{
  "experts_per_token": 2,
  "router_score": "softmax",
  "init_std_router": 0.00719,
  "num_key_value_heads": 1,
  "head_dim": 32,
  "positions": "rope",
  "tie_word_embeddings": false,
  "init_std_up": 0.0164,
  "final_lr_fraction": 0.0,
  "batch_tokens": 65536,
  "max_seq_len": 1024
}
Below are experts of layer 7 (counted from 0) of a mixture-of-experts language model. Rows are named router (the router's row for the expert), gate (a neuron's input weights, with its number), up (a neuron's input weights, with its number) and show model dimensions 0-127. Each number is 128 + 32 x the weight over its row's rms, rounded and kept within 0 to 255.
After each expert's rows: a language model's description of what the expert responds to. This comes from a sample of Wikipedia text that the model never trained on.

# expert 9
router [157 152  69 107 130  82 147  96 106 170  65 115 118 182 123 101 118 155 179 119 108  73 164 154 176 184 143 121 137  95 155 172  89 134  84 175 128  65 156  79  52 152 154 159 150 111 114 132 116 217 104  90 101 136  97 122  82 125 186 147 104 119 130 131  84 121 186 115 104 154 153 181  81 160 123 150 145 101  82 132 176 125 169 136 170  63 137 154 148 134 103 123 147 175 105 102 133 101 112  88 112 139 128 136 130 115 148  94 134 180 153 117 171 123 133 156 178  77 179 140 146 120 149 106 128 118 121 128]
gate0 [148  86 116 139 163  71 125 131 145 104 142  67  87 175 163  97 100 155  50 185 122 118 158 153 135 167 118  94  93  88 167 144  78  51 125 124 141 111 131  93  72 122 140 115  93 123 119 137 127 146 171  83  65 115 115  97 104 132 163 102 124 114 115 135 142 131 158 175 118 103 158 153  95 125 199 122 131 145  76 147 129 163  98 162 202 168 116 109 176 107 119 120 107 169 134 138 144  99 147 160 183 122 112 124 110 114 115 112 133 210 125 132  96  52 121 174 112 149 185  96 120 147 171 115 155 138 157  72]
up0 [173 125  71 134  98 148 107 121 120 120 135 126 122 160 194  98 122 115 125  75 138 123 154 141 112 124 151 102 184 144 150 113  73 144 182 178 106 115 126 123 121 159 138 181  66 138  95 121 126 171 135 155  61 127 172  87 147 122 130 120 168 165 118  96 102 136 146  96 131 164 129 176 160  97  96 104 135 118 103  85 133  92  83 140 135 111 123 119 166 173 151 173 128 104  24 190 129 152  95  97 130 114  83 122 134  40 128 175 122 144 116  78 122 117 150 100 204  99  98 149 137 110 176  82 124 117  65 101]
It responds to: Verbs and predicate starts

# expert 3
router [125 105  78 155 164 157 106  85  60 183 138 128  58 136 139 132  91 134 104 133 150 151 134 106 178 110 154  82 103 162 190 189 106 172 160 161 174 115 145 145 138 111 120  63 123 106 215 104 112 128 155 149 193  91 112 105 158 138  92 132 179 161 126 160 144 131 112 109 103  99  65 102 169 128 121 152 143 138  97 108 130 170 140 147 164 178 105 141 141  90 110 106 155  93 118 140 109 121 130 143 194 138 127 134 141 130 113 130 161  40 156 117  90  99 152 103 101 123  77 115 137 121 192  70 177 113 150  97]
gate0 [146  78 120  86  85 113 138 148 136 125 101 137 146 122 110 154 143 167  99 150 150  47 195 190 128 115  74 157 103 150 193 131  56  96 135 203 142 118 146 118 105 143 122  82 159 124 133 150 132 154  97 157 128 197 121 129 129 150 115  99  95  98 130 100 129 136  48 145 210 157 107 110  94 109 161 126  87 156 112 193  70 119 135 166  94 124 119 164 160 149 113 105 110 160  99 132 168  97 118 127 156 149  85  77 136 149 197 136 122 146 156 114 156 157  95 125  76  94 167 145  83 134 127 135 110  91 151 158]
up0 [122 104  95 141 105  61 118  80 130 125  98 159 169 141  97 145  98 153 131 133 220  99 181 143 118  90  84  62  55 189  90 122 104 125 124 101  92 132 159 103 102 101 159 164 172 149 135 136  38 148 176 159 183 135 119  84 160 141 154 142 160 162 138 100 106 148 154  97 124 128 107  88  99 109  99 136 144 146  91 104 139  77 123  99 134 153 145 147 116 187 121  66  87 149  97 112 209 138 116 130 118 110 135 124 133 143 141 115  87 110 153 130 144 115 131 116 153 191  95  77 149 134 141 179 141 170 103 170]
It responds to: Name-initial capitals

# expert 4
router [124 104 139 173 158 109  77 149 114 126 174 143 101 122 131  92  48 131  56  55 128 112 156  84 186  90 164  76 110 152 142  88 137 146 169  64 153 120 108 212 106 150  91  76 111 152 175 162 183  69 136 133 159 117 160 109 130  98  86 121 150 150 118 152 167 149 101  89 135 130 118 110 185 143 147 136 112 128  83 178  99 142  97 153 194 123  97  95 126  93  99 115 126  87 149 114  94 160 151 166 156 121 155 153 137 100  89 124 146 122 123 168 142 132 153 123 156 114 107  89 177  57 111 115 122 114 150 106]
gate0 [172  84  77 100 162 123 129 151 101  97 137 161 122 106 120  88  74 153 118  69 148 115 163 122 154  45 121 120 156 156 218  90 129 125 108 100 122 112 175 156 104 132 154 110 171 123 139  83 116 145 127 103 132 112 143  84 140 152 111  76 131 137  73 141 111 136 167 136 122 130 165 107 109 139  60 158 185 143  82  98 135 181 151 163 170 108  93  90 121 121 143 127 194  64  75 149 151 103 129 137 121 150 162 140  99  89 186 163 198 119 139 147 124 101  93 106 107 165 187 167 158 152  67 126 110 139  99 125]
up0 [112 125 144 138 107 111 186 108 114 173 164 111  87 174 141  95 104 102 153 150 111 136 125 121 122 196 109 112 110 121  68 140 105 115 133 204 100 148  64 126 104  92 198 103  83 175 120 145 142 104 169 102 141 116  64 129 155 109 147 109 183 101 114  94 157  62 147 133 125 142 141 132 141 129 137 126  81 123 169 179 159 115 154 154  53  83 132  96 129  56 118 122  11 108 104 165 131 160 109 153 136 137 143 104  98 140  95 112  48 133 159 142 150 141 157 125 104 110 102  93 127 153  83 128 127 114 160 106]
It responds to: Foreign name pieces

# expert 10
router [163 174  69  97 102 155 154 120 147 141 125  95 115  69 117 150 191 143  94 137 126 177 101 171  74 176 140 104 173 109 170 182 125 121 180 136 150 161 146 180 130  87  97  66 145 124 121 144 141 141 107 124 169  97 138 145 117 127 142 100  82 113 127 105 127 124 114 102 133 117  99 103 118 134 117 126  99 168  73 170 116 156  96  90 131 132 137  58  80  97 129  85 103 123 121 146  77 136 157 108 135  74 150 130 139 123 125 131 104 111 120 107 121 234  73 131 163 108  62 113 151 136  42 184  88 136  88 160]
gate0 [127 108  58 126 107 177 112 112  95  56 141 168 128  68  94 154 163 174 126  81  92 140 160 157 111 157  97  85 166 114 159 110 119 128  79 163 122 122 127  94 146 149 168 134 148 136 135 110 124 124 180 114 106 158  68 112 122  86 180 125 127 141 140  53  98 106  72 160  76 151 162 104 200 136 105 125 138 105 195 126 151 140 155 116 132 107 167 116 113 134 173  87 145  68 162 180 127  81 161 128 166 118 162 151  80 141 109 157 112 138 171  75 132  73 114 106  84  98 121 128 106 137  53 115 157 153 125 134]
up0 [152 130 141 135  97 122 100 123 123  77  61  80 149 157 118 130  90 138 110  47  70 112 167 122 106 128 130 157 100  59 106 131 123 105 111 126 139 144 127 139  61 127  90 150  75 146 129 121 112 160 112 125  98  89 133 168 185 132 159 116 156 133 168 117 141  71 109 107 111 164  96  80  63 197 124 149 113 195 148 112 136 110  87 126 165 122 175  56 180 129 130 107 116  84  99 187 166 133  98 141 145 123 130 150 101  74 146  79 112 179 136 184  88 130 101 131 168  87 143 165 150  99 161 146 125 171 104 153]
It responds to: Nouns after the

# expert 12
router [131 179  98 122 109 126  97  89 157 123 113 159 195 153 114 105 170 151 150 160 101 159 150 140 113 154 132 144 202 145  86 145 144  77 131 125 131 140 130  86 157 141 128 142 176 114 101  77 168 155 130  97 116 179 167 154  87  49 138 144  79 116 125 134 155 101 100 166 172 119 136  90 102 199 138  93 152 142 140 133 124 111 120 147  89 147 156 146  77 170 187 165 107 108  83 167 194 111 122 188 116  97 134 136 116  99 156 155 126 201 110 132 103 142 122 155  88 122 142 159  53 121  60 163 124 180 103  94]
gate27 [171  87 135 115 120 106 137  93 135 147  91 132 138 151 143  82 119 141  72 138 109  99 125 115 158  69  97 166 136 145  92 114 112 189 141 118  92 118 121  54 124  63  78 186 202 166  97 105 133 184 203 141  82 132 140 105 129 125 114  98  96 128 119 111 122 117 138 103  92 147  83 139  66  58  69  93  91 133  90 138 106 153 132 111 146 103 130 193 125 153 109 166 104  79 166 151 130 110 150 145 169  76 138 119 150 154 166  93 108  91 104 178  93 161 112 140  92 109 106 137 103  81  83 128  95 140 111  79]
up27 [133 156 147 104  94 161 170 105 150 133 137 163 150 136  98 180 186 115 155 143 171 146 155 136  94 167 138 147 161 122 128 137 196 124  94 125 115 151 124 160 103 103 166 154 176 142 127 102  83 144  80 104  91 163 121 130 133 135 129 106 156 118 148 137  94 158 184 189 208 136 157 149 154 110 135 115 149 122 127 147  81 132 144 105 169 147  95 117 120 100  79  54 105 148  92 108 107  77 146 140  65  97 104 157  51  96 156  92 104 143  87  72 158 146  82  99 136 183 147 140  78 113 171 126 105  86 198 179]
It responds to: Abstract noun suffixes

# expert 7
router [131  85 124 120 141 154 162 146 152 130 144 141 173 114  94 134 120  85 172 130 141  83 156  98 146 143 137 154 134 118 162 102 111 170  91 133 142 113 111  64 138 133 145 101 153 151 115 101 139 160 128 173 142 126 142 132 111  89  77 127 163 175 100 136 155  79 161 129 151  38 224  94 169 146 146 135 103 121 169 107 207 152 176  96 101 100 167  82 108 200 152 137 114 168 167 138 128 146 133 124 136 196 119 138 185 145  95  96  48 103  75 130 161 144 130  64 109 177 177 134 152 130 139 146 141  92 133 145]
gate0 [103 178 124  99 174 152 143 142 142 108  94 180 209  79 127 103 134 128 135 136 158  93 138 117 143 160 130  84 140 132 126 141 129 102  66 142 142 129 201 124 121 150 161 109  82  98  43 166 113 113  90 111  98 103  79 170 141 134 157 138 141 118  86 178 102 144  97 155 130  77 166 130 176  98 152 164 204  93  90 158  68 170 111 146 118 134  87  99 181  96  87 140 146 130 145 114 124 105 155 108 131 175 130 185 152 175 112 156  88 142 122 122  70 146 141  97 103 135 146 136 172 217 138 108 153 104 122 117]
up0 [159 103 156 139 131 160 121 152 127 134 128  94 139 145 112 101 143 117  77  82 172  85 115 167 108 109 193 129 171 178 147 132 176 128 185  43 142 125 118 127 115 159  71 170  99 164 151 137  87 157 155 135 126 209 124 106  57 159 111 139 135 141  60 139 128 115  99 118 113 146 142 168 141 105 165 134  97 119 144 184 224 109 124 114  60  86 114 171 130 158 118 123 165 102 108 105  84 118 146  85 113 165 149 115 139  83 118 121 125 189  60  94 114 124 167 144 121 132 156 124 170  90 100 110  76 117 116 128]
It responds to: Mid-word pieces and in

# expert 1
router [111 215 113 156 162  94 149 105 116 131 137 126 100 112  42 138  58 112 192 116  97 184 134 144  74 160 108 102 103 130 139 126 102 133 117 179 141  99 169 122 180 134 103 166 101 124 123 178 141 100 110 187 107 113 127 142 141 140 190 174 127 113 162 122  94 145  52 124 117 161 120 115 139 109  81 107 121  75 151  76 137 145 142 143 111 112 147 114 162 134 146  71 135 127 185 122 119 138 161  77 136 102 121  98 103  87 136 103 138 130 105 109 146 105 140 201  90 178 163 145 170 157 138  82 191 110 143 195]
gate0 [179 128 114 109 117 129 147  98 161 105 111 189 134 123  95 108 135  68  88 166  82  81 135 119 157 141 100 118 152 151 144 171  75 138 166 105 100 113 190 123 132 112 128 121 113 118 127 125 133 165 149 106 166 148 101  66 149 112 101 101 170 167  85 116  87 137 101 156 185 148 135 116 151  97 100  96 164 119 122 108 161 129  94 100 186 138 149  79 137 134 141  96 154  71 186  96 162  82  37  71 113 163 147 172 101  93 124 107 150  90 143  73  90 161 129 127 148  94 135  64 113 112 120 148 135 182  61 183]
up0 [175 113  74 121 129 167 152 138 114 121  98 146 113 145 195 177 175 138 153 175 123 141 144 150  96 154  54  96 150  83 115 152 111 128 105 125  57 117 196 126 155 132 137 153 152 148 160 114 105  72 134 159 180  88 134 171 110 122 100 126 153  82  70 117 197 116 140 178 105 109 168 181 129 130  57 125 119 162 120 134 151 176 141 155 144 145 153  61 165 157 137 192 121 125  91  88 147  94  85  84  94 155 130 140 137 123 160 149 100 125  66 106  94 150  94 149 146 120 181 117  99 114 166  81 129 165 126 129]
It responds to: Capital letters in acronyms

# expert 2
router [ 87 141 114 163 121  80 193 106 120 124  82 138 121 130 153 200 116 149 137 178 151 141 128  92 155 103 111 165  95 161 156 136 171 162 127  91 133 112  77 133 105 141 114 112 142 110 213 118 129  98 112 171 159 118  73 139  99 166 103 107 124  85 146 164 125 142 111 165 161 148  92 135 185 120 143 120 143 171 162 188 161 192 108 111 112 151 135 170 113 155 192 106 135 138 156 126 123  78 106 178 126 155 128 159 155 187 117  92 188 138 134 165 189  93 158 142 168 120 145 198 107  71 134 112  69 161 156 153]
gate0 [165 129 149 152 176 123  82 118 150 111 102 105 159 102 154 129 127 154 104 123 114 143 150 124 197  76  92  81 111 132 160 157 158 115 108  75 155 116 100 135 104 131 198 153 159 179 106 128 136 101 188 124 118 124 107 116 117 127  87  95 146 163 139 159  84  81  64 183 191 146  95 167 205 146  73 147 134 121 180  89 175 160 180 136  77 130 137 149 162 163 157 163 135 120  92  55 199 128  71 162  92 106 109 174  96 130 122  90 108 157 119 111 151 150 127 115 139 157 147 167 112 126 149 126 127 153  84 100]
up0 [110 117  68 157  87 117 168 112 125 132 136 122 110 132 157  83 171 110 127 111 136 149  91 112 166 163 151  84 125 152 135 143  96  80 118 180 130 147 152 107 214 191 147 154 142 166  86 109 152 140 157 126 114  79 122  95 141 172 136 101  58 102 103 124 125 129 155 122  79 137 124 109 121 146 118  88  99  97 108  87  79 151 172  92 101 106 128  97  98 116 143 101 110 200 101  99  92 128 167  56  81 177 187 101  58 110 156 179 105 154  96  87 180 164 154 150  98 131  91 184 126 160 104 134 110 111  98 152]
It responds to: Scientific word pieces